{
  "normalize_top_k": false,
  "init_std_router": 0.0203,
  "norm": "layernorm",
  "optimizer": "muon_variant",
  "lr": 0.00935
}
Below are experts of layer 5 (counted from 0) of a mixture-of-experts language model. Rows are named router (the router's row for the expert), gate (a neuron's input weights, with its number), up (a neuron's input weights, with its number) and show model dimensions 0-255. Each number is 128 + 32 x the weight over its row's rms, rounded and kept within 0 to 255. Numbers have three digits each.
Before each expert's rows: a language model's description of what the expert responds to; "comes after" lists some tokens at least twice as common just before its tokens as in all text. This comes from a sample of Wikipedia text that the model never trained on. Tokens count by the router's weight.

# expert 15
What it handles: Table symbols, miscellany. Mixed tokens in tables and lists: bullets, dashes, country codes (BRA, POR), numbers, apostrophes, section markers, plus scattered prepositions like on, from.
comes after: " ", "|", " |", " /", ";", "9"
router:121140155123141104103118141119124177067100159132159159187089162113156153115122117115113110111125083110156095077181119080110113101077108098129168164123124171164163143078166134165147061160156080119102132114125141111108136122067105142127096194099100156151161139124141093175145171119148102151177080086147111162114180129143180088128159137164186146108148075118121158111129162145114146203129120177151134129084070173117159077139116207135148114155113093167153119143138109064097144080165103129137121039095153063121086041086096140105148189127147137183096124140127163121134184140160167073148163127124167139100099161134093119109079097156173100122105131117112136167134085118180165140143128100107145177152153104098131188099146136064160119135105154145170093107151192112077037147158124
gate0:127141119141104099151105157103176043128142131114126133095076076184150050103148140136098140107135065114139133052141134172130223104136128131182111155120151117145099136156055101111132100104123113164157148073117083082112110113113168112149142129126146103146122152118170149092129154092132133162104125149068129165171153071161105116152118093123088121161125104137160104103108150130145084203109163106114153151142225112141107128082099078076149136087137093161097134133138130145136076123146076150160179185148083172116121185114139122190159118096128106105148107119103121177120182112159163111114186135105108109077103097145133128109120151169044158175126117135102120125139152207173089151159141192165115114089100095095198093112159142111034148139117118118156104107129175107162192092135142
up0:142184140115129172149134110144144144132103136129146139127133128131087086119154142132150146171144147175150138166215144160149095146149165098079079142058164095160130189137055136098123137094121151118126137138152132085139130126120128105097056057162097165135135076147067044187089190157197069114128115087114153126102117089118135174179075105151143186081111124125171129109102130156166106110193150121141094139109103141095177125170102126113148082125093087129149078119156111099097085161161136106137073199191123112180134114169214141111160100086179089147127060104131109128104184106108156184131160133144096076162132121113149102134137139109143087114135101138185139130086171105195125147134123162091101142131091164123182114083121152131133085139089076118108147081118123163145117093141077

# expert 24
What it handles: Mixed names and symbols. Mixed bag: unit nouns like Regiment, Brigade, Collection, Township after names; surnames; quotation marks; stray garbled bytes and odd word endings.
comes after: ".", ",", " /", "7", "----", "a"
router:113194163099178106072094150135126143091103127135149151170105141128157130090103099120102093119134082133152107103172131096135112102090126092144149161138099148163161139085166129186117059155155070115069172096126128104120154129065098127133084188110111178167160135138142086160144169141133095170193102104160119139112193117170172089138162136175189143103180069140128123120148145142111134196115105170153139139100096155121177103130102197124144105163108118177145163153140103060122156095185105136140104035097154099124094046104100137112151197122164163166093132151110181123139174118167177063147177101127161135109120154113094130117120115165164106125142124122128139166126047104157160141134126103095153164149138110106128180081166142055163128127090158143184101127140185114080066135133131
gate0:087070077083130104142199123170076056149139134191097169122130088114129122174124156113170107129151154168148126186147095167186145150143099148085149112085082145187123152086117149109153153124120082115156130170106138123152141147128106074083162093115124145153099086110114149123125134162169102136157110145123115097136106098120101119109103034121155159075139120131141114140153160151099152139166100130149114105082128151082133076056163165125116125197154106157141114187143157140135139138096045139122157124112168203137159127075153126137151148085122059222156130120116135124095137201147090115198117114098184145131129145047079081096126164124116097144122164128149143149145142062089108166101069157143143180102182138132162107176103116171076139177103122091125109179131118087131105096137096
up0:039124139097144180137137090179138085121135156131109182123133152057099131101123145103167104145072127182137156209084088122180187086144136122153151170103145140174101144113138079120136108124112059128133143095087147121117149149143107080131166123140115130124136114140110096112151135115112154147122146147128077117075163065139184085129137111137102088147078109137180159170133147125125143104212131119111120116142146098091148123115113103139114121198121076159151156206155153090144082083111115145132149150124126180130176071031185115093136093092165117170138140101129145094155123194102179131162103167089205171124093131092084111089097102114102172150152167101143118138165144107107120152131129114163136176139121097104103118062099152134053090162142112076105160173179090119136150169052157

# expert 1
What it handles: Dates and table cells. Month names after on or in, the comma after the day, plus cell separators and blanks in score tables, e.g. December, April 24,.
comes after: " on", " |", "In", ")", " in", "On"
router:122179146092151151111103146059100173080123133123187141164110142152144147049125086097140078135128052111115116065171135104188119096130138120128092157096151119184138117099166125155133134150195095150102163097115133125097139085074097136159092171108152137172108146147157083178143153129141123171172108104155098118145166131194165103122128173187162143111154051107164125126119149163120123178112123185159090162070101132139185091060121148165132128152154075177103123156133075063160080143156101158122140091075121061099063085141104125105163208139095140153086161193139139117139163150136202083160170074132114144125075164097133095087119133158149108150160118121121088167103104128123161165125157119105132130154139128097104167096144138097150102171092123114171064128156145115130082149149143
gate3:179131127135088161123141094070128184161159119124118162103063136124099149061168073160098121125149085084166109062166119105170131098163093086122114073152127085139081099117127116157094139120093164140129108138129115215115185152163102156105092074107125104089077117152145124087157117159132121065057120108108139140102135062149135182112135111128144145158127145133129109112083148141077116137145155137166149139083124107120190111127132125151126159136111141105121108089154090139170125147130059130139136100106132196086103149150141158136096116102108155162127169100130164132129145157085128120241192121150147144112110111115205190091091138174169158160143077132093163091090118197121109149069142173121105128106142098117142118151130142156164131189127198082177113162093144198158146034122112
up3:051166124145131112135114117144092066128165190109089119089184150126138102150185150115137152126143098148097132101056121089142111158123103095117155191084168188131144125145110160120160115128121077052102189127094131132099068101170124092080169170132107125152088126106154084137117156138104167157159136154078108159143165150068129121151150153172106125047131155180116102153153118098160114105159113136113196100171124145136083120094053154093166148147165112191171136108083137084050159134130163130145123149170078155148127151143113130156176107090141143129125097134112041164128144125143109048123046117107086103142174156070086101160107116123129133106103134094120110151105145137118155097142161154085120139165221142088090191146132118136110160107150147149166142083155142110106117172170165